From a checkpoint of a small mixture-of-experts model trained on Wikipedia: width 128.
Below are experts of layer 2 (counted from 0) of a mixture-of-experts language model. Rows are named router (the router's row for the expert) and show model dimensions 0-127. Each number is 128 + 32 x the weight over its row's rms, rounded and kept within 0 to 255.
After each expert's rows: "comes after" lists some tokens at least twice as common just before its tokens as in all text; "mostly gets" lists some tokens that are sent to it at least half of the time. This comes from a sample of Wikipedia text that the model never trained on. Tokens count by the router's weight.

# expert 36
router [158 127  93 169 149 101 125 199 149 150  99 110 150 124  89 142 134 140  81 109 215 162 179 132 119  86 140 122 163  42 160 185 141 123 168 161 114 134 157 181  68  97  96 152 114  72 138 138 127 150 117 156 129 118 149 105 103 178 116 147 128  72 121 170 170 100 160  71 109 100 141 131 142 101 160 152 166 171 119  85 136 153 127 150 162 108 158 118 166 115 172 140 166 193 132 159 182 168 104  95 108 144 140 153 137 104 166  86 152 105 139 159 163 146 120 137 155 111 197 174 147 131 108 133  62 152 139 162]
comes after: " ", "201", "–", "200", "3", "202"
mostly gets: "8", "4", "5", "3", "6", "9"

# expert 44
router [154 101 135 112 127 127 194 135 156 127  87 172 157  81 181 149  79  98 132 108 158 120 151  70 117 146 139 165 101 186 157 133 195 165 178 168 128 123 117 158 145  73 108 120 115 144  96 154 184  42  78 180 128 165  71 129  64  94 126 128 158 186 165 160 161  91 134 155 158 139 205  98 152 139 111 121  84  72 113 122 116 116 123 119 144 129 106 121 159 152 127 135  95 108 138 125  99 120 144 171 166 140 116 158 130 156 102  84 109 139  93 119 189 195 151 146 111 105 108 143  93 107 126  87  83 147 111 113]
comes after: " ", " B", " b", " R", " p", " m"
mostly gets: " be", " was", "%", "ass", " serv", " been"

# expert 15
router [145 110 100 193 136 151 103 174 133 158 105 152 121 115 116 122 109 101 115 139 109 166 136 113 117 128 134 173 123 115 113 157 169 130 114 137  73 147 106 115 170  92 197 164 136 174  87 155  85 154 131 146  83 156 135 198  63 135 173 138 123 138 136 137 101 108  92 102  85 100 137 140 116  99 104 174  72 101 153  99  76  93 112  78  88  79 139  87  96 133 185 189 119 199 108 125 181 140 108  99  39 148 146 164  67 142 162 156 156  95 166 153  84 155 108 125 125 102 117  96 116  95 129 107 110 138  86 173]
comes after: " |", " ", "|", ";", ",", "18"
mostly gets: " (", "–", " ", "201", "196", "194"

# expert 39
router [161 122 140 104 106 132 177 118 103 126 149 125 109  65  87 121 108 161 145 181 144  95 111 179 154 103 137 107 122 130 121 176  93 120 114 163  54 180 138 113 110  62 131 131 115 111 136 142 129  82 146  94 138  87 165  39 120 144 129  93  86 204 115 164 133 153 124 130 155 189 127 109 110 176  55 111  98 117 154 145 142 134 146  81 152 125 139 168  92  90 140 109 147 111  93 137 120 137 165 138 142 166 114 157 167 228 172 118 112 146 172 135 146 145 184 107 129  78 145 169 143  87 124 128  73 174 106 169]
comes after: ",", " to", ".", " it", "ed", "s"
mostly gets: " was", " be", " is", " his", "ot", " are"

# expert 3
router [133  93 122 183 111 164 115 149 151 156 182 139 139 105 109 153  53 102  80 143 120 111  80 102 125  94  98 141 130 145 150 136 126 116  60 138 132 178  93 108 174  85 163 124 123 155 116 149 109  64 103 132 107 165 132 158 111 167 131  65 104  75 106 188 152 111  79 109  91 133 144 141  94 165  84 172 143 120 103 184 156 113 160 142  39  78 155 128 107 111  83 120 134 139 164 159 148  81 107 101 138 172 131 172  74 125 194 198 103 118 132 111 114 149 135 108 133 151 101 133 103 129 135 128 155  66  77 161]
comes after: " |", "|", " the", ";", " in", ":"
mostly gets: " f", " ", " F", " w", " res", " rec"

# expert 38
router [112 134 147  83 115 149 120 168 148 104 110 127 152 138  73 133 138 110 124  91 131 155  96 100 109 108 156 167 120  54 147 109 103 114  84  83 122 161 122 114 109 168 119 205 128 139 166 108  85 135 143 149 185  84 181 125 152 199 168 220 148 112 135 145  99  81 165 156 146  95  99  86 174 185 115  90 149 153 144 113 130 152 126  83 169 153 170 107  92  84 148  88 115 143 141 103  86  76 147  99 105 109 171 113 113 149 150 134 130 165 137  82 110 122 136 151  64  54 162 124 138 126  80 126  73 114 153  89]
comes after: " f", " w", " m", " t", " T", "t"
mostly gets: "un", " after", " out", " during", " time", " more"

# expert 55
router [159 162 110 100  95 143 104 201 140 115 125 143 167  93 103 124 162 188 160 171 125 124 162 133 117  99 123 135 139 104 125  75  44 136 135 156 142 120  85  94 107 188  82 112 100 110 204  66 165 141 130 142 161  85 112 120 151  93 154 119 172 147 137 209 141 147 124 122 114 190 102  97 131 107 144  89 120  97 132  67 129 158 180 185 155 159 149 147 142 170 130  81 152 158 170  85 153  62 163 110 109 176 124 114  91 152 119  84 156 154 118  86 138 125 101 154 112  91 162 147 145 120 134 156 160 122  76 104]
comes after: " of", " in", ".", " to", "ed", " on"
mostly gets: " The", " the", "The", " his", " one", " this"

# expert 60
router [110 126 109  86 105  89 134 119  90 124 159 130  67 145 108 143 121 106 132 146 142 121 111 125 111 189  60 104 183 182 130 165 162 159 184 164 150 112 100 165 129 147 176 150 136 127 105 111  74 172  90 123  82  95 127 156 136 138 124 139 118 129  96 142  37 170 143 110 157 113 143  68  84 170  86 145 113 141 175 139 166  93  98 145 149 137 119 104  98 111 168 100 136  92  99 115 207 175  71 106 128  52 142 143 115  92 118 145 141 162 183 106 114 105 106  97 102 171 110 106  90 191 154 161 159 174 133 125]
comes after: " the", " a", "-", ",", " and", " of"
mostly gets: " s", " H", " l", " g", " G", " h"

# expert 7
router [157 124 233 154 117 111 127 118 130 148 138 110 160 182 105 109 135  99 133 105 139  64 143 139 156 149 131 108 187 170 128 112 117 111  38 117  76 112 103 129 156 124 107 172 115 160 112  50 107 170  97 173  77 213 197 169 137  92 131 119 106  59 153  95  84 180 138 148 104 125 130  96 117  86 139 121 132  85  96 122 120 109 133 154 143 161  76 125  90  80 126  79 120 101  94 146 140  97 123 136 123 146 119 140 117 136 185 101 134 100 178 141 128 112 148 164  89 173 132 101 139  97 141 133 159 161 172 143]
comes after: "\n", " |\n", ")\n", "-", "\n\n", " ("
mostly gets: " K", " D", " d", " Y", "-", " k"

# expert 26
router [111 101 154  91 121 121 102 102 131 123 158  91 175 130  53 109  88 137 153 132 148 140 176 181 152 190 140 144 177 142 119 136 126  98 132 134  84  75 124 160 164 122 100 130 125 159 153  66  83  77 107 190 128  91 150 157  98 108 156  81 102 170 141 196  52 109 109 159 131 127 125  80 179  94 159 143 170 122  78  85 145 121 135 122 195 117 191 115 128 118 106 162 164 127  93 109 135  87 125  88  83 158 128 152 170 161 146 117 123 101 117 185 128 138 110 123  99 200 164  86 149 116  97 114 161  99 148 106]
comes after: " ", " Part", " Count", " S", " t", "al"
mostly gets: "y", " Y", "ak", " y", "ry", " sy"

# expert 20
router [162 129 111 163 140  92 116 129  87 201 174 116 115  75 106 153 101 145  83 140 127 154 114 134 183 193 133 110  98 135 172  67 126 120 101 140 110  86 144 164 111 181 180 122 105 138  92 158  95 152 147 107 115 123  82 125 133 128  63 183 147 123 147 114 181 201  91  81 152 125 103 166 147 143 116 100 102 172 143  91 149 165 114  87  89 146 185 169  91 133 113 125  69 113 148 174 124 140 194 187 144 136  64 140  76 128 110 135  60  82 152 126 157 133 123 120 120 120 143 100 159  77 157 127 114 115 139 101]
comes after: "0", "1", "2", "s", ")", "3"
mostly gets: " and", ",", "),", ";", " /", " &"

# expert 52
router [163 113 118 158 107 114 199 193 137 143 131 140 151 113 112 112 160 189 177 114 125 118 115 109 183 116 137 136 180  91 135 154  56  92 170 154 116  68 103  93 114 174 126 193 104 170 149 132 107 153 145 147 142  79 104 118 117 145  91 152 118 174 106 139 152 121  88 129 125 201 135 111 128 166  95  88 175 161 227 103 115 160 170 122 153 163 179 163 110  74 121 103  86 154 159 143 180 125 158 153 101 172 104 123  49 106 126 121  64 162 127  99 111 126 142 117 124 140 102 108 137 117 144 165 134 119 111 148]
comes after: "ed", "s", "ing", " of", "ation", "es"
mostly gets: " of", " in", " for", " the", " to", " on"

# expert 23
router [167 159 134 103 113 121  84  98 139 113 159 108  67 140 179  90 127 126 155 139  94 178  80 147 123 134  89  83 133 150 101 160 108 117 116 123 135  78 121 172  63  89 129 138 136 185 147 156 121  72 123  94  87 117 186 158 168 119 113 143 146  88 120 151 133 155  88  74 135 138  88 163  74 106 125  85  86 156 166 183 139 105 108 185 152  95 131  76 202 144 188  85 132 144 130 111 102 130 105 128  76 115 169 140  87 127 108  80 164  89  96 112  99 111 102 120 128 133 150  81  51 119  86 131 130  76 158 149]
comes after: " |", "-", " the", ",", ":", "a"
mostly gets: "\n", " G", " C", " T", " S", ")\n"

# expert 45
router [150 186 109 190 184 107 107  87  86 147  79 104 148 157  83 134 116 129 101 162 122 123  94  97  93  96 150  85  96 128 172 104  82 105 105 147  81  53 165 151 108 151 184  98 145 174 126 112 151 103 136 166 118 117 134  92 108 130 115 110 130 114 143 113 121 190 161 134 170 144 132 118 123  87 175 127 118 133 116 149 104 162 153 143  94 148 149 154 135 128 101  97  76 107  94  77 105  38 128 156 132 126  83 123  97 132 166  88  98  83 102  82 192 114 116 142 129 178 116  76 161 135 206 112 167 110 171 169]
comes after: " |\n", "\n", ")\n", "0", ")", "2"
mostly gets: " |", "|", " /", "===", ");", "="

# expert 40
router [146  78 105 170 144 134  99 124 139 134 148 163 170  80 170 156  97  92  46 151 104 118 113 123 140 166 137 140  85 189 121 144 127 131 114 146 102 158 130  96 163  73 139 169 184 188 108 143  53  89 117 135  99 136  82 145  92 149 127  75 119 129 117 164 154  84 111 135 125  90  78 165 116 129  89 160  91 120 131 183 176  86 135 130  96  88 145  92  90  98 103 173 166 163 117  94 126 161 121  96 105 135 151 164 120  87 154 152 122  84 167 160 103 123 113 152 130 198 119 228  90 134 127 131 112  96 110  98]
comes after: " |", ";", "|", ",", ":", " in"
mostly gets: " ", "c", " rec", " Sc", "cc", "–"

# expert 21
router [110 131 102 150  85 169 176  91 107 112 149 117  29 116  54 110 149  93 124 179 170 134 183 137 116 110 107 201 187 165 166 136 144 142 127 145  86 139 128  84 136 107 108 148 119 117  94 132 129 153 132 118  46 130 109 103 138  86 172 109 143 129 156 159 103 186 121 151 106 165 209 161 139 147 116  62 168 123 143 111 160 118 155 116 104  96  92 114 122 177 123  82 105 151 155 152 127 117 144  99  86 170  81 123 186 189  82 101  94  98 158 144 141 131 122  87 153 149 154 136 166 118 114 140 173 133 108 101]
comes after: ",", ".", " the", "-", " and", " as"
mostly gets: " a", " R", " A", " I", " r", " an"

# expert 37
router [185 139 132 176 142 163 103 159  94 129 110 144 101 140 102 148 155 103 134 134 148 129 103 177 130 118 135 130 135 133 144 142 158 102 147 153 153 154 177 114 113 109 157 166 167 100 157 150 154  94  66 117  92 144 168 158 168 154 105 140 124 104 153 159 126  85 147  68 164 143 107 127 155 107 131 181 143 176 150  84 133 164 138 133 140  92 126 134 193 199 219 122 101 146 125  96 160 141  88  89  52 133 113 159  76  99 161 100 145  68  99 195 183 144 121 139 146  61 166 128  65 110 117 143 118 114 149 200]
comes after: " ", "–", " (", "18", "3", "4"
mostly gets: "\n", " |\n", "201", ".\n\n", ")\n", "\n\n"

# expert 62
router [130 148 121 129 163 160 209 116 160 131 106 107  58 136 170 127 153 103 132  68 157  43 128 131 139 161 116 126 178 146  90 152 137 136 144  95 188 141 156 207 152 151 114 148 126 148 149 132 151 132 120 131 114 128 122 147 134 113 123 126 131 144 111 147 130 196 133 150  80 148 181 129 124 132 116 171 113 144 144 155 161 109 173 109 157 127  86  97  82  78 136 141 128 173  60 117 143 170  83 153  96  94 118 211 146  66 110 180 138 109 169 108 155 106 160  29 111 158 149 114  96 168 160 135 143 164 147 121]
comes after: " the", " |", "-", ",", " of", " a"
mostly gets: " N", " H", " l", " h", " P", " L"

# expert 16
router [165 177 129 177 167  90  97 122 104 166  89 142 143 123  91 105 154 199 162 121 129 126  82  90 113  89 162 144  87 144 201  69  51  93 147 138 107  90 144 119 145 165 167  95  99 141 147  88 168  87 169 172 151  79 102 140 108 125  78 106 178 163 142 122 111 206 112 108 139 142 119 101  67 107  96  99 125 147 154 123 144 130 191 105  81 139 128 182 116 144 113 149 111 142 156  86 155  66  66 151 156  99  91 128 120 104  98 132 144 116 130 133 164 142 133 110 140 130 139 108 143  93 192 132 191 138 122 113]
comes after: " |\n", "\n", "0", ")", " of", "1"
mostly gets: " the", " |", " The", "|", "The", "==="

# expert 6
router [103 133 190 148 134 151 160 144 131 119 163 119 151 107 130 128 154 116 104 136  91  78  80 111 119 160 124 141 186 153 141 171 111 158 145 149 181 133 127 203 151  89 146 120 124 126 116 132  50 123 142  90 101  84 101 105 158 133 106 126 142  85 116 138 191 146 114  60  99 197 139 166 101 133 129  69  73 140 115 115 129 116 112 164  87  91 118 104 153 144 138  90  88 109  83 118 179 144  94 165 110 123 130 123 155 111 217 140 142 128 171 156 146 101 169  60 136 167 115 106  80  64 133 166 152  59 103 160]
comes after: " the", "-", " of", " a", " and", "|"
mostly gets: " p", " f", " C", " F", " st", " P"

# expert 31
router [160 185 160 151 108 136  93 125 123 148  86 124  88 191 130 136 159  80  85  69 141 123 145 169 146 127 164 176 171 142 139 120  64 137 115 123 110 135 165 150 151  99 126 123 138 179 178  86 142 114 164 123 153 132 128 160 180  75 145  99 126  72 129  93  61 101 175 157 123 101 106  71 158 153 125 172 133  81 130 128  93 158 104  44  99 151 131 163 192  78 126  93 127 118 161 169 161 135  85 142 140 117 136 124  89 117  72 129 129 167 128  70 100 107 154  91 149 175  99 182  98 179 105 118 115 136 137 161]
comes after: " H", " h", "h", "re", "ro", " G"
mostly gets: "ick", "ield", " play", "ark", "ock", " John"

# expert 22
router [151  98 112 140 150  73 146 128 152 151 102 119 146 125 138 139 161 121  63 134 188 126 122  88 135  79 144 120 155  74 185  77 159 151 115 147 165 148 144 221 123 161 106 101 201 118 137 157 167 134 123  93 127  90 113  87 120  95 107 134 123 103 113 143 127 110 210  85 136 102 125 105 105 141 162 143 163 125 103  81  98 172 120 172 151 136 171 117 144 177 193 106 131 142 159 178 103 179 120 139 161 140 106 189 173  93 182 129 121 126 120 174 164 179 123 152 145 158 156 213 126 124 101 150  76 135 121 127]
comes after: " ", ".", "–", "3", "4", "201"
mostly gets: "10", "5", "%", "11", "12", "16"

# expert 5
router [168 105 114 119 113  79 145 146 128 244 171 120 142  79 154 141 122 182 141 100 123 138 126 119 211 162 119 125 131 104 181 171  92 168 125 142  68 110 126  95 170 175 171 146 117 100  93 149 108 159 133  85 152 131 111 115 120 138  95 168 128 156 120  99 161 207  86  89 133 163 110 150 142 166 106  91 148 136 176  95 149 125 122 103 134 139 183 176 106  97  91  75  36 126 157 188 126 176 159 182 125 158  95 122  83 156 111 128  99  96 111 120 109 120 138 123 145 103 104 128 155  95 142 139 127 101 126 113]
comes after: "s", "ed", ",", "es", "ing", "a"
mostly gets: " and", " as", " to", " which", ",", " with"